From a checkpoint of a small mixture-of-experts model trained on Wikipedia.
Size: 9 layers, width 128, vocabulary 8192, 11.2M parameters.
Experts: 96 experts in each of 8 layers, 32 SwiGLU neurons an expert, 4 picks a token.
Below are experts of layer 4 (counted from 0) of a mixture-of-experts language model. Rows are named router (the router's row for the expert), down (a neuron's output weights, with its number) and show model dimensions 0-127. Each number is 200 + 30 x the weight over its row's rms, rounded and kept within 0 to 999.
After each expert's rows: "comes before" lists some tokens at least twice as common just after its tokens as in all text. This comes from a sample of Wikipedia text that the model never trained on. Tokens count by the router's weight.

# expert 0
router,259,221,187,201,204,213,202,222,207,184,192,220,217,215,211,215,221,247,217,227,221,222,208,137,217,160,194,179,248,224,168,267,251,179,199,231,288,183,221,214,166,179,190,155,178,235,169,184,222,178,167,201,200,150,194,243,218,192,211,208,160,221,209,179,198,221,214,194,295,265,222,207,229,217,189,191,223,265,213,181,237,204,136,193,215,224,192,179,114,200,235,201,224,222,190,171,270,207,213,229,176,195,215,231,203,164,223,155,209,169,154,212,191,173,214,198,193,233,188,208,201,210,174,207,220,246,195,166
down0,180,207,221,237,168,187,150,147,232,191,195,217,160,244,183,176,189,197,146,242,239,217,233,206,218,207,187,177,166,243,188,225,260,256,268,191,231,191,180,209,211,212,250,189,246,232,188,179,237,228,234,181,171,219,220,159,200,214,209,181,232,146,215,170,204,249,189,155,176,160,172,168,189,202,201,193,236,195,155,195,232,199,161,197,151,237,163,239,245,208,221,200,178,188,186,215,203,214,200,212,210,198,219,193,207,221,134,156,188,231,192,191,262,260,200,170,203,220,247,202,202,226,259,223,171,159,244,159
down1,130,256,166,162,200,202,165,178,160,191,217,163,227,173,181,224,243,175,155,174,202,195,230,252,179,215,217,195,225,197,180,247,207,231,137,212,181,178,205,198,190,144,175,197,225,180,139,237,163,197,183,97,214,240,183,214,181,234,232,184,213,174,193,243,169,200,196,218,180,181,233,206,204,209,181,163,192,233,195,178,205,199,220,203,205,181,195,244,106,200,232,151,214,189,195,169,171,215,202,224,220,201,187,244,185,173,221,246,159,229,158,207,197,151,170,217,243,231,221,210,216,227,214,175,191,234,213,146
comes before: "\n", "  ", " 0", " 1", " 2", " 3"

# expert 60
router,215,226,182,238,285,216,163,249,188,190,210,234,201,205,214,195,186,243,258,204,215,181,221,187,218,157,217,173,210,237,220,211,202,154,194,259,203,221,234,227,227,192,237,201,221,240,180,184,195,214,149,237,188,163,189,221,190,173,162,194,166,234,246,189,189,213,207,185,188,252,128,175,229,209,206,191,241,228,226,213,232,211,164,207,163,194,209,159,191,195,185,165,238,248,219,146,197,201,191,206,220,193,247,171,167,182,230,235,219,153,211,201,198,207,178,247,231,196,188,152,237,257,138,242,252,261,166,217
down1,251,245,217,195,211,185,183,208,181,157,193,217,166,231,191,218,179,183,216,205,248,175,228,194,227,246,224,220,219,234,196,196,203,211,188,171,227,202,170,177,176,153,185,180,302,195,236,186,172,203,260,127,194,208,197,222,185,164,98,186,169,152,206,169,206,155,198,199,219,192,223,201,211,174,179,163,187,231,171,230,154,214,218,195,181,242,160,197,186,191,172,244,175,189,231,171,236,233,186,206,198,283,211,182,205,254,217,178,214,194,196,154,191,200,226,265,188,170,160,175,196,213,188,233,203,237,170,220
down2,143,121,174,200,191,216,210,200,206,148,184,142,214,202,238,201,210,197,224,177,156,189,163,248,212,233,237,191,179,179,181,170,138,226,214,168,249,289,193,229,230,176,183,147,184,213,231,216,237,173,177,213,155,174,188,193,285,204,231,158,234,174,182,199,176,205,186,222,219,178,203,155,154,218,219,146,191,215,176,172,196,224,150,157,162,215,198,230,168,210,230,212,243,188,210,226,161,194,204,221,139,235,230,200,235,205,188,205,191,194,199,179,195,222,224,240,195,214,214,162,201,228,230,213,254,183,213,217
comes before: " |", ".", "–", ",", ";", ":"

# expert 29
router,231,232,163,192,208,211,224,203,196,164,194,228,152,212,231,218,220,228,187,212,190,181,194,122,195,181,226,181,224,262,156,248,272,197,192,202,253,206,210,245,189,184,179,101,192,240,197,191,227,196,171,183,195,158,198,234,199,171,215,173,162,207,227,222,183,241,209,168,242,223,209,203,238,218,213,173,233,246,209,209,230,200,159,161,207,227,214,217,153,222,223,166,265,205,172,167,226,196,199,231,173,210,266,222,199,184,186,213,169,184,189,173,190,157,182,217,218,189,163,200,218,194,186,285,201,246,145,186
down0,149,213,224,248,273,215,149,231,166,228,175,174,205,158,182,194,232,246,191,219,195,230,245,265,166,194,199,222,226,172,186,209,246,208,172,222,216,161,190,183,114,147,216,221,164,165,217,209,202,194,237,159,232,204,216,224,167,244,203,219,199,265,199,198,240,212,222,178,218,184,135,172,177,163,166,214,184,207,172,154,155,148,205,211,201,153,200,230,194,171,171,137,211,232,183,210,226,192,237,182,202,207,204,159,167,252,188,250,190,207,214,178,189,208,217,161,230,182,185,181,173,174,221,194,211,235,215,184
down1,255,227,186,174,200,205,256,200,165,224,211,233,189,218,218,217,187,237,220,170,157,156,212,189,201,165,192,218,216,189,214,237,198,243,208,144,200,247,210,176,128,163,200,233,224,176,243,205,189,186,206,196,208,132,188,122,214,235,227,263,205,176,215,211,205,213,218,212,195,194,207,227,201,218,175,188,202,185,215,210,237,246,171,195,255,192,178,202,183,167,172,168,205,164,149,214,173,214,160,202,197,166,134,194,267,248,246,193,155,211,156,186,229,195,200,186,205,192,224,170,266,245,258,230,193,176,158,173
comes before: "|", "\n", "  ", " 0", " 1", " 2"

# expert 95
router,232,257,177,225,192,225,225,185,166,211,211,229,114,208,224,246,217,248,232,199,204,203,223,138,236,168,187,213,206,208,202,215,216,166,175,171,244,204,230,216,191,169,216,166,210,232,173,151,212,221,160,214,213,205,178,234,225,218,142,168,183,253,233,252,196,211,246,193,211,234,222,174,200,255,175,181,147,203,224,242,216,212,207,200,226,240,216,181,192,195,200,136,157,252,222,192,194,189,148,188,185,181,229,242,195,169,157,199,200,188,150,179,193,162,172,269,242,196,124,180,237,195,198,199,201,220,219,203
down0,196,237,204,243,248,144,174,154,235,264,195,226,221,253,152,201,229,178,180,211,177,218,194,243,157,208,181,228,184,204,170,200,170,238,205,227,200,195,202,231,214,189,188,223,215,185,210,222,203,229,209,217,186,179,197,174,177,200,170,213,229,184,185,219,228,169,209,161,189,150,168,206,228,196,147,169,160,289,221,228,204,197,193,184,161,214,201,165,242,195,208,210,238,247,212,250,130,157,170,233,178,167,199,185,208,231,236,209,234,133,183,181,156,220,213,248,230,185,247,207,228,129,183,217,203,178,149,176
down1,256,158,233,175,142,223,235,185,190,247,177,127,181,143,203,210,213,226,253,169,185,212,190,199,249,181,184,205,185,185,194,202,217,207,186,246,191,227,193,169,223,189,187,212,181,155,175,194,188,160,221,193,192,217,198,210,180,221,224,230,239,229,236,229,176,203,208,179,206,205,159,173,223,223,166,220,188,234,249,259,195,193,187,144,199,157,229,199,208,133,204,192,187,202,188,176,166,160,206,208,187,223,171,213,216,207,152,202,220,167,164,212,188,226,179,256,134,122,200,219,147,191,230,269,135,224,219,229
comes before: " the", " a", " his", " first", " an", " own"

# expert 26
router,210,197,184,200,240,196,197,168,215,199,191,209,154,164,231,217,210,218,176,205,193,191,225,124,221,194,156,115,200,269,205,249,207,135,171,251,196,242,215,211,179,196,197,170,198,204,169,170,226,200,188,167,260,175,213,246,181,224,158,138,183,195,215,244,221,218,165,234,272,227,224,178,253,180,227,223,252,207,210,210,186,201,218,153,190,190,226,202,222,235,200,151,222,271,183,238,227,225,186,187,183,241,200,264,186,196,195,179,147,203,193,234,188,196,176,209,232,196,172,225,202,217,157,222,221,202,212,230
down1,234,193,155,162,180,210,238,198,212,209,197,216,200,189,239,215,189,219,221,203,203,205,209,184,135,192,233,199,235,192,211,185,246,164,206,162,192,184,230,224,198,122,186,169,234,199,171,195,140,177,184,255,151,174,191,223,238,202,172,176,178,193,197,221,173,276,201,180,123,197,250,184,247,261,155,130,176,196,188,220,190,214,143,200,199,168,192,217,197,142,196,239,175,190,185,247,171,161,182,214,241,247,192,163,190,199,208,211,217,205,180,199,205,192,203,266,154,179,211,221,153,214,187,238,145,224,202,200
down2,172,169,216,169,244,205,164,196,187,210,211,185,174,205,159,208,188,177,170,196,177,142,193,176,130,207,184,193,199,223,213,196,207,191,159,233,181,257,233,143,199,172,142,225,196,208,149,181,204,217,167,205,216,180,155,175,211,199,227,181,174,202,216,213,161,209,205,259,175,199,197,266,225,178,236,233,201,156,190,160,250,259,208,165,179,152,197,233,184,161,212,180,256,166,232,227,213,167,240,205,234,201,221,190,221,180,198,247,194,267,164,261,173,204,214,218,225,193,192,219,151,179,220,200,176,276,234,230
comes before: "\n\n", " The", " He", " In", " he", " It"

# expert 80
router,193,268,218,195,243,218,233,260,206,162,175,220,165,186,239,182,190,204,229,225,187,165,183,173,201,229,187,158,204,235,198,219,228,150,174,209,190,202,295,206,226,209,212,193,230,212,212,157,202,185,165,168,196,174,251,186,182,245,222,164,203,231,221,215,173,195,203,169,194,257,227,182,247,242,240,207,213,271,230,204,226,166,180,226,196,234,183,251,206,223,224,161,201,269,211,225,226,246,158,202,170,214,210,242,235,218,236,156,161,231,172,171,208,235,201,182,224,210,202,156,234,240,199,226,230,180,178,234
down0,195,181,246,224,197,268,194,210,223,287,237,176,148,227,200,199,177,189,156,161,206,240,203,178,222,224,162,233,221,186,240,202,213,200,186,168,196,176,189,241,160,189,233,221,189,193,220,174,205,240,221,236,151,191,150,218,198,208,216,198,202,149,115,197,181,207,250,267,214,195,191,194,201,225,151,207,232,185,227,202,175,211,148,220,194,236,153,163,233,274,202,220,187,147,204,219,190,195,206,223,217,185,166,221,199,175,215,218,168,160,224,166,193,213,188,194,225,156,164,187,240,232,205,167,249,211,238,151
down1,196,188,198,180,168,228,217,225,193,184,165,232,168,195,137,253,200,209,179,160,209,172,227,194,137,238,187,201,202,159,225,190,238,226,170,188,246,183,198,214,146,175,152,200,256,201,130,186,202,215,226,196,148,180,211,180,168,190,226,192,134,183,172,186,171,205,179,152,148,187,261,179,196,246,199,150,218,283,188,208,155,246,214,254,173,246,193,224,169,179,190,179,195,207,224,143,207,193,220,204,176,206,216,220,212,182,246,219,217,179,218,177,171,186,175,173,209,187,202,157,158,220,252,211,212,184,188,248
comes before: ",", ".", ")", "–", " was", " is"

# expert 94
router,195,198,207,203,246,225,245,214,241,180,207,233,184,185,230,210,215,224,214,227,205,164,194,156,200,213,220,175,204,255,151,195,200,192,167,193,202,203,230,210,210,225,243,158,232,256,183,152,220,194,132,165,188,205,281,185,191,189,222,163,191,183,214,227,201,211,199,210,224,246,213,194,246,250,188,185,251,261,229,223,224,250,154,182,169,215,189,202,226,271,220,168,190,236,172,267,222,190,125,235,201,178,202,234,237,209,234,144,132,203,180,211,191,184,220,201,227,179,183,171,248,224,216,191,220,174,208,218
down0,235,231,264,233,205,226,205,165,198,191,165,183,186,202,160,201,219,236,190,197,240,260,215,182,197,166,182,154,159,251,213,170,170,228,177,199,189,176,200,223,202,243,173,205,184,213,162,190,187,269,182,165,178,192,211,198,138,191,258,166,183,181,189,194,198,186,200,176,190,161,212,216,216,235,190,171,191,223,213,210,190,195,205,208,245,243,181,153,241,195,182,204,182,141,181,229,195,200,165,251,227,172,194,253,185,205,193,164,146,198,225,130,197,186,182,116,203,200,199,235,163,235,196,186,251,152,274,165
down1,285,158,181,223,209,212,214,200,160,190,208,199,212,197,207,211,190,225,177,288,210,164,217,236,233,130,203,209,219,218,179,210,213,221,200,159,167,208,214,248,180,242,211,228,165,175,203,192,188,180,187,197,161,226,137,151,189,173,209,242,225,166,186,225,205,228,124,188,250,206,222,159,180,219,183,197,156,231,192,180,213,194,180,126,195,216,176,244,187,179,219,149,191,226,233,216,241,174,201,232,218,217,207,192,191,260,213,192,219,191,165,181,232,167,158,225,166,183,175,150,170,226,216,236,223,208,268,211
comes before: " |", ")", ",", "–", ".", "\n"

# expert 50
router,235,233,186,207,207,230,237,199,190,207,177,240,177,224,221,206,210,232,192,216,209,162,187,125,219,161,210,169,213,262,190,255,258,221,176,234,280,211,198,251,172,179,183,160,198,240,175,156,203,182,164,198,171,146,213,217,189,188,192,197,146,197,219,194,171,237,235,178,267,263,229,191,233,221,220,172,237,246,215,196,223,202,160,192,203,224,213,214,143,208,223,168,205,230,153,184,257,204,212,211,144,211,244,240,182,179,167,196,202,188,189,211,195,164,199,232,204,205,198,199,223,235,182,253,231,245,171,161
down0,225,173,211,176,212,161,151,224,207,216,191,252,184,198,213,157,212,190,205,228,217,171,287,205,215,205,193,224,175,226,238,171,212,213,205,230,232,153,192,238,221,203,200,189,226,208,190,203,200,202,268,176,248,168,198,135,208,215,247,203,198,132,285,205,183,242,164,202,157,217,123,185,215,193,190,204,235,218,190,195,200,174,159,199,247,203,173,178,212,154,127,179,191,261,224,197,190,163,197,191,191,239,232,172,178,186,166,184,201,213,259,211,127,181,191,155,198,172,216,189,184,167,196,209,220,217,189,222
down1,193,222,259,239,212,229,247,185,120,200,202,211,176,190,200,266,239,189,174,189,173,189,269,187,207,181,227,215,192,226,241,121,170,223,261,208,207,219,142,231,164,166,161,175,262,163,220,184,236,243,201,205,261,212,182,230,242,200,232,201,187,181,231,253,217,228,188,188,179,182,179,181,187,185,186,208,146,213,191,240,207,222,203,204,201,263,170,199,174,252,205,230,230,183,157,224,209,225,213,188,206,226,196,206,156,230,189,191,209,212,138,157,213,160,221,209,181,176,174,212,203,193,189,189,249,203,234,224
comes before: "\n", "  ", "|", " 0", " 1", " 2"

# expert 82
router,232,237,223,187,242,189,215,170,213,164,243,215,144,250,183,209,225,183,203,235,189,197,198,206,231,170,156,209,185,225,217,218,216,173,183,194,210,252,199,266,209,202,183,170,180,250,194,166,210,192,201,178,221,158,238,210,205,218,189,187,190,239,218,192,223,210,203,213,257,250,186,165,221,173,233,208,231,240,205,218,148,241,205,176,197,271,233,212,195,205,237,193,182,258,178,221,209,242,152,232,196,267,269,223,175,212,181,245,178,187,112,167,204,210,169,220,202,193,214,154,254,197,190,176,173,236,144,215
down1,205,219,215,137,218,230,215,202,153,216,210,218,211,183,206,173,211,234,207,173,194,163,224,203,184,154,194,177,193,205,198,151,203,251,168,252,180,181,174,216,235,185,199,286,254,182,212,173,199,221,241,172,212,217,204,252,242,222,222,200,218,166,210,174,239,194,203,212,264,161,241,196,203,221,230,173,254,254,190,223,223,195,203,227,235,170,195,241,217,169,182,176,196,225,253,189,238,239,268,212,151,234,250,187,244,178,144,217,182,204,215,206,189,185,133,217,199,205,228,227,154,204,242,180,149,213,229,215
down2,212,217,211,197,184,200,152,186,174,161,258,167,125,163,230,241,169,175,241,197,150,125,216,218,193,214,162,172,193,234,179,188,231,198,221,180,185,210,172,188,226,180,197,214,245,221,205,233,241,176,242,227,176,205,199,168,245,190,234,187,183,129,212,155,181,193,202,176,160,180,251,205,137,175,203,170,172,158,175,218,176,243,193,198,202,192,181,205,190,163,217,241,177,163,233,203,231,187,213,208,248,202,237,233,170,194,199,202,212,237,152,243,225,238,160,199,176,180,139,259,196,168,204,237,166,232,173,220
comes before: " the", " a", " his", " be", " an", " well"

# expert 39
router,152,227,174,195,170,248,193,249,213,199,196,221,170,227,226,239,185,214,219,218,217,188,154,184,224,180,235,203,248,218,169,222,231,156,157,201,232,218,192,260,259,141,166,149,148,262,187,170,186,212,179,171,249,170,209,232,152,206,214,140,230,207,224,232,202,182,183,173,212,204,219,164,208,224,162,253,243,227,246,200,193,194,193,154,180,191,221,221,180,215,233,200,231,219,197,205,216,245,208,174,167,248,214,230,191,198,190,140,156,184,203,173,203,141,187,221,225,236,141,162,231,229,178,190,209,179,169,190
down0,144,214,202,144,195,195,153,135,243,199,160,142,182,217,201,185,187,232,227,186,200,236,205,221,159,214,155,232,180,214,186,204,200,180,197,220,228,180,218,243,192,221,213,227,228,199,213,179,188,263,196,219,134,159,205,217,158,221,241,226,200,197,180,169,181,234,194,161,191,163,238,236,205,249,242,191,167,230,229,197,153,201,215,266,124,188,142,164,255,244,216,186,177,195,214,232,151,236,185,197,174,162,176,154,237,192,224,197,206,207,164,221,212,223,173,156,186,195,190,191,240,194,212,232,236,194,212,159
down1,245,182,130,219,202,212,169,190,177,210,242,211,174,203,194,179,223,200,197,139,183,184,270,205,216,189,217,193,184,166,193,193,209,212,173,195,198,190,187,140,233,187,240,196,223,206,143,179,191,190,221,142,173,207,192,222,182,245,182,219,174,203,236,195,232,260,170,241,184,248,278,286,192,201,251,197,193,261,197,257,171,207,162,178,224,217,201,238,188,148,241,187,196,188,184,187,210,218,220,219,166,235,160,192,167,241,213,223,173,177,206,127,197,225,232,202,181,161,179,217,179,183,184,200,157,241,192,233
comes before: " of", "s", ",", " and", " in", " was"

# expert 49
router,186,196,191,201,248,225,295,234,180,192,200,213,173,221,249,208,163,207,189,234,221,239,162,205,230,200,197,201,272,233,211,223,192,190,171,186,235,260,177,278,143,176,172,167,169,227,184,168,173,200,137,206,241,194,247,219,228,212,209,190,173,218,226,201,214,202,226,180,212,218,216,176,247,148,205,242,255,230,225,198,182,200,195,190,186,230,209,180,176,196,228,194,232,230,157,198,170,231,156,203,212,198,212,239,200,224,184,178,141,177,181,196,201,149,205,255,257,197,181,130,225,202,171,205,176,230,205,227
down1,231,189,179,191,229,235,137,214,165,132,167,151,150,180,199,217,184,244,190,192,200,179,227,200,163,213,190,181,237,232,143,188,217,200,217,186,228,212,174,211,242,180,242,254,227,190,212,210,155,218,216,166,228,206,208,206,224,211,181,202,167,210,230,241,189,257,173,208,238,191,227,292,229,192,167,194,205,221,198,251,222,250,157,183,142,232,157,208,173,153,195,251,239,213,189,189,182,288,218,215,188,202,167,190,222,240,199,195,183,247,142,197,193,209,206,193,188,198,207,224,177,236,231,170,157,192,221,205
down2,225,194,196,169,237,208,222,227,199,222,186,206,182,218,196,203,194,216,162,204,227,135,163,178,201,163,139,212,210,200,137,225,205,192,187,219,197,219,201,209,208,176,193,185,173,188,196,202,181,183,180,188,212,193,210,226,238,244,187,142,188,234,211,203,181,210,181,200,148,109,197,201,187,253,200,171,255,194,194,165,174,215,132,160,249,180,201,179,223,214,230,207,209,90,185,220,155,189,223,225,215,206,278,220,226,190,160,258,169,211,165,252,177,200,161,220,197,186,173,208,215,257,200,195,208,141,205,239
comes before: " the", " a", ":", " by", " to", " his"

# expert 87
router,243,216,177,177,213,218,264,226,240,221,166,182,129,181,221,206,234,164,233,204,216,211,212,182,214,195,205,217,263,247,227,215,209,188,180,239,233,214,223,228,201,155,233,171,196,203,238,166,209,182,163,209,195,130,239,236,168,214,199,167,196,260,239,230,216,227,240,213,291,200,177,174,226,239,200,188,249,239,249,249,207,207,208,182,197,234,272,191,204,210,186,157,228,208,189,222,188,151,221,160,163,193,197,179,173,189,203,188,154,194,188,235,214,206,165,250,216,199,192,154,193,235,197,195,152,215,229,214
down0,226,247,173,209,242,220,244,149,143,213,188,238,181,232,186,179,177,242,192,186,201,230,255,192,124,171,190,221,209,252,224,227,226,188,258,199,167,195,202,244,251,163,166,205,216,239,192,180,208,217,262,248,193,206,259,179,226,186,232,186,229,221,142,189,161,183,236,220,213,207,189,160,211,213,217,212,245,203,221,184,181,192,150,213,135,189,217,239,188,188,236,169,173,207,221,186,187,195,230,178,256,253,236,212,155,218,210,213,212,214,236,169,134,179,237,204,171,208,160,176,179,207,206,218,228,201,226,179
down1,235,222,240,165,252,204,216,222,186,201,174,188,139,195,251,210,190,248,192,110,204,166,212,193,241,201,200,164,214,184,214,206,143,199,251,209,182,235,210,220,223,170,158,184,185,231,210,148,194,236,209,176,167,178,186,217,184,263,212,205,182,211,168,213,200,215,219,217,200,250,164,217,160,200,186,179,181,217,225,227,184,225,167,216,194,212,186,212,169,172,254,207,199,146,201,170,235,292,170,209,197,201,220,197,200,201,214,218,186,197,255,137,230,162,117,188,193,154,211,225,186,198,218,175,205,191,239,263
comes before: " to", " in", " the", " by", " a", " as"

# expert 25
router,218,233,176,202,267,241,171,240,206,176,193,254,190,210,221,215,219,208,205,244,179,166,195,178,260,194,147,220,204,222,182,212,196,159,198,232,213,190,195,234,233,185,198,214,212,256,188,172,247,201,170,212,187,176,208,220,202,180,100,200,159,267,210,196,158,236,226,167,223,215,163,190,223,202,187,246,194,198,240,206,174,209,196,207,153,216,185,215,182,205,203,154,262,212,234,176,169,240,167,215,246,204,247,181,166,248,210,250,212,170,225,195,221,221,140,242,216,225,214,153,256,224,172,238,216,232,186,188
down2,183,181,213,187,172,229,191,156,231,201,183,214,171,157,162,211,195,224,176,218,188,214,218,174,222,158,189,184,179,199,163,189,171,177,242,213,182,198,199,171,227,175,261,215,141,207,176,156,156,207,175,163,158,215,202,162,216,186,166,178,209,189,169,270,191,226,236,234,162,186,210,230,184,197,238,266,194,198,192,204,132,234,216,216,149,190,179,194,195,229,216,190,193,215,209,170,149,255,255,223,206,229,184,190,215,271,197,165,199,164,175,211,111,179,263,213,172,125,232,214,202,211,217,196,164,177,222,185
down3,233,190,233,160,187,177,205,212,212,229,165,227,245,200,178,209,194,214,227,256,199,192,179,146,266,255,168,242,157,154,133,236,181,232,193,184,206,204,191,192,228,184,193,234,212,217,223,198,232,172,227,192,161,190,151,194,235,218,132,229,249,218,204,216,205,256,240,188,200,174,220,210,178,208,150,202,179,147,125,188,172,225,187,249,231,171,174,272,184,201,197,165,189,192,239,197,191,221,208,184,208,194,151,189,213,252,198,216,193,200,182,141,185,245,141,208,222,197,195,187,185,251,164,170,187,210,213,179
comes before: " |", ".", "–", ",", "0", "%"

# expert 21
router,178,231,187,197,242,199,240,229,162,219,218,226,190,192,269,229,215,185,237,225,201,203,194,169,190,185,169,134,231,215,202,200,201,210,159,163,253,216,197,188,217,169,220,125,181,252,223,197,233,228,190,182,213,197,219,180,141,220,215,201,209,222,243,219,173,207,178,233,244,220,204,198,218,155,164,189,173,274,266,191,236,203,133,183,163,202,240,165,203,220,212,188,238,268,222,218,201,219,129,215,207,179,212,185,156,185,217,163,143,202,185,153,207,180,200,239,201,202,189,187,231,236,168,216,249,188,190,156
down0,199,251,195,240,222,236,209,195,191,252,183,163,139,252,182,229,192,182,211,199,236,182,219,219,199,233,192,154,233,188,186,150,217,236,230,192,219,152,185,205,208,191,177,244,169,217,205,167,224,152,192,241,169,186,197,219,213,128,183,206,204,179,244,175,167,225,186,187,203,187,234,170,171,201,208,217,208,222,172,177,177,176,173,217,180,211,124,224,191,230,192,218,200,201,237,206,118,177,243,191,229,248,239,222,170,166,211,229,186,186,209,238,189,170,218,236,137,165,143,250,176,239,202,226,186,242,136,229
down1,226,187,259,176,158,161,187,238,153,197,252,272,186,186,193,208,187,223,197,154,179,211,214,221,184,202,232,176,211,169,254,247,214,159,220,240,181,222,201,188,175,235,173,197,173,217,221,228,165,196,200,221,161,175,215,242,226,143,198,189,208,211,184,213,175,257,210,193,237,162,197,215,199,235,217,190,215,264,210,203,172,197,138,201,183,193,186,146,222,171,193,207,239,217,191,256,160,244,188,213,206,213,243,182,240,232,246,224,147,202,200,221,173,194,143,205,250,161,194,134,260,237,211,232,200,175,227,204
comes before: " |", "\n", ",", ";", ".", ")"

# expert 30
router,205,212,172,210,226,208,206,193,185,177,228,218,197,128,220,221,256,202,208,230,205,239,181,197,186,246,188,153,197,234,204,263,219,211,173,202,197,215,251,216,225,146,191,151,200,202,189,160,220,238,158,169,192,205,231,206,192,227,192,186,196,255,230,241,214,213,193,148,206,288,185,173,241,204,221,222,206,187,230,225,184,233,111,198,198,241,250,212,153,212,218,222,233,216,210,229,240,194,251,167,215,219,231,205,184,190,210,243,202,164,175,161,264,183,159,261,186,196,158,180,223,243,201,220,201,221,184,243
down0,238,210,239,184,189,225,165,220,240,205,215,254,176,259,193,189,161,207,167,170,150,227,225,173,169,220,205,213,231,144,221,143,231,200,197,227,192,167,224,225,191,189,249,200,200,207,252,237,169,194,220,224,192,157,168,220,245,210,208,164,215,138,169,142,170,173,184,175,185,178,183,238,234,199,222,141,222,205,187,113,241,170,175,197,201,182,157,224,204,210,195,172,250,228,165,189,248,205,222,201,163,177,191,212,236,170,217,181,181,205,225,214,143,205,231,149,203,178,220,145,224,209,144,175,198,209,215,178
down1,225,171,224,201,210,227,215,226,199,219,267,201,238,146,197,173,228,188,210,131,167,154,191,211,147,161,192,174,241,230,184,205,186,195,177,221,188,170,170,194,194,205,240,164,168,170,171,222,242,268,209,181,200,185,169,210,220,196,152,227,179,181,160,245,186,259,204,149,194,183,204,235,216,209,213,189,217,216,175,212,187,237,149,229,199,207,141,232,148,143,213,222,171,151,189,199,224,178,245,245,149,235,182,224,200,251,222,218,167,199,220,183,228,182,141,234,239,220,205,207,160,200,233,216,202,178,250,234
comes before: "-", "|", " •", " Born", " Total", "  "

# expert 17
router,222,231,181,190,218,227,210,249,152,196,223,199,216,220,188,225,205,240,197,217,205,197,145,204,180,217,175,188,207,224,194,207,212,172,137,178,203,199,185,243,155,145,210,159,191,240,173,185,177,271,162,177,253,205,220,215,176,195,147,174,206,274,239,226,193,210,163,152,203,233,156,202,248,186,193,193,209,260,244,200,167,212,120,192,179,217,212,230,188,228,206,205,215,191,248,166,273,211,182,179,220,217,246,245,236,198,186,206,185,206,156,250,174,178,203,245,225,168,218,202,214,241,139,178,188,207,200,219
down0,167,206,155,142,199,199,216,170,190,160,271,273,193,152,159,190,197,184,206,192,195,167,168,225,167,223,199,219,215,186,207,202,159,195,165,231,162,174,190,203,242,192,254,210,246,160,205,203,229,218,201,232,268,192,203,237,200,194,227,180,237,211,171,175,223,180,164,211,174,175,190,247,199,204,169,195,169,198,272,162,230,197,186,137,235,148,206,196,205,179,184,204,198,135,188,226,175,223,198,235,228,146,195,209,199,223,237,220,192,177,233,170,170,162,210,222,264,204,143,213,213,167,163,205,256,235,174,203
down1,258,189,140,116,210,190,229,190,185,208,222,218,185,234,186,179,148,239,190,203,233,177,165,167,199,210,198,246,218,162,158,204,208,193,191,188,173,177,268,186,283,224,222,157,165,245,228,207,188,200,211,195,205,199,206,207,240,171,210,203,161,163,235,200,247,220,167,238,204,170,181,182,247,262,199,192,185,142,213,201,196,175,210,196,163,185,154,190,161,214,229,189,216,192,253,163,202,209,134,282,173,195,193,223,230,191,220,241,194,218,197,183,183,185,201,175,220,194,196,185,216,165,219,161,176,142,212,162
comes before: "|", "-", "=", " -", "The", "In"

# expert 71
router,191,231,152,204,206,217,167,242,214,157,180,205,199,197,215,221,202,217,180,187,183,186,177,196,207,223,242,205,219,188,145,253,210,190,155,171,210,248,258,254,148,205,162,169,191,254,192,178,195,181,247,133,230,197,176,192,142,236,193,140,215,210,235,223,201,171,188,180,224,226,226,215,224,186,164,226,204,235,252,229,236,194,159,177,182,201,251,212,193,252,222,162,206,284,192,177,227,210,190,211,172,197,223,222,217,231,214,191,186,167,161,228,197,219,156,220,271,216,209,177,209,236,193,204,192,235,150,257
down1,192,205,192,190,203,196,158,213,242,215,203,195,154,215,147,218,217,200,161,237,189,190,213,164,190,194,186,202,220,203,187,173,239,222,155,259,210,175,212,215,150,180,214,175,213,163,181,165,145,188,205,159,171,185,218,213,190,162,191,252,153,178,112,225,169,260,165,204,183,200,187,224,165,221,249,150,170,227,211,197,167,220,183,169,193,180,208,189,267,190,195,161,201,204,178,187,183,211,173,244,192,198,257,153,242,249,244,186,175,171,200,191,198,154,129,190,175,185,255,187,173,167,169,229,142,193,195,237
down2,173,195,187,167,224,174,227,180,234,147,182,164,173,154,243,213,197,273,171,190,164,170,248,175,181,166,154,187,206,243,191,240,119,175,205,181,220,205,180,191,205,190,195,243,233,201,201,130,238,171,175,202,170,186,220,134,207,178,166,224,161,206,165,271,173,264,256,154,209,215,186,225,175,217,211,206,230,196,182,228,191,213,162,229,175,208,199,179,193,205,223,200,197,187,215,168,230,219,160,202,172,207,165,244,176,198,227,185,278,231,236,224,210,199,152,161,187,171,170,208,230,229,214,215,211,188,204,178
comes before: " of", "s", "'", " was", " in", " is"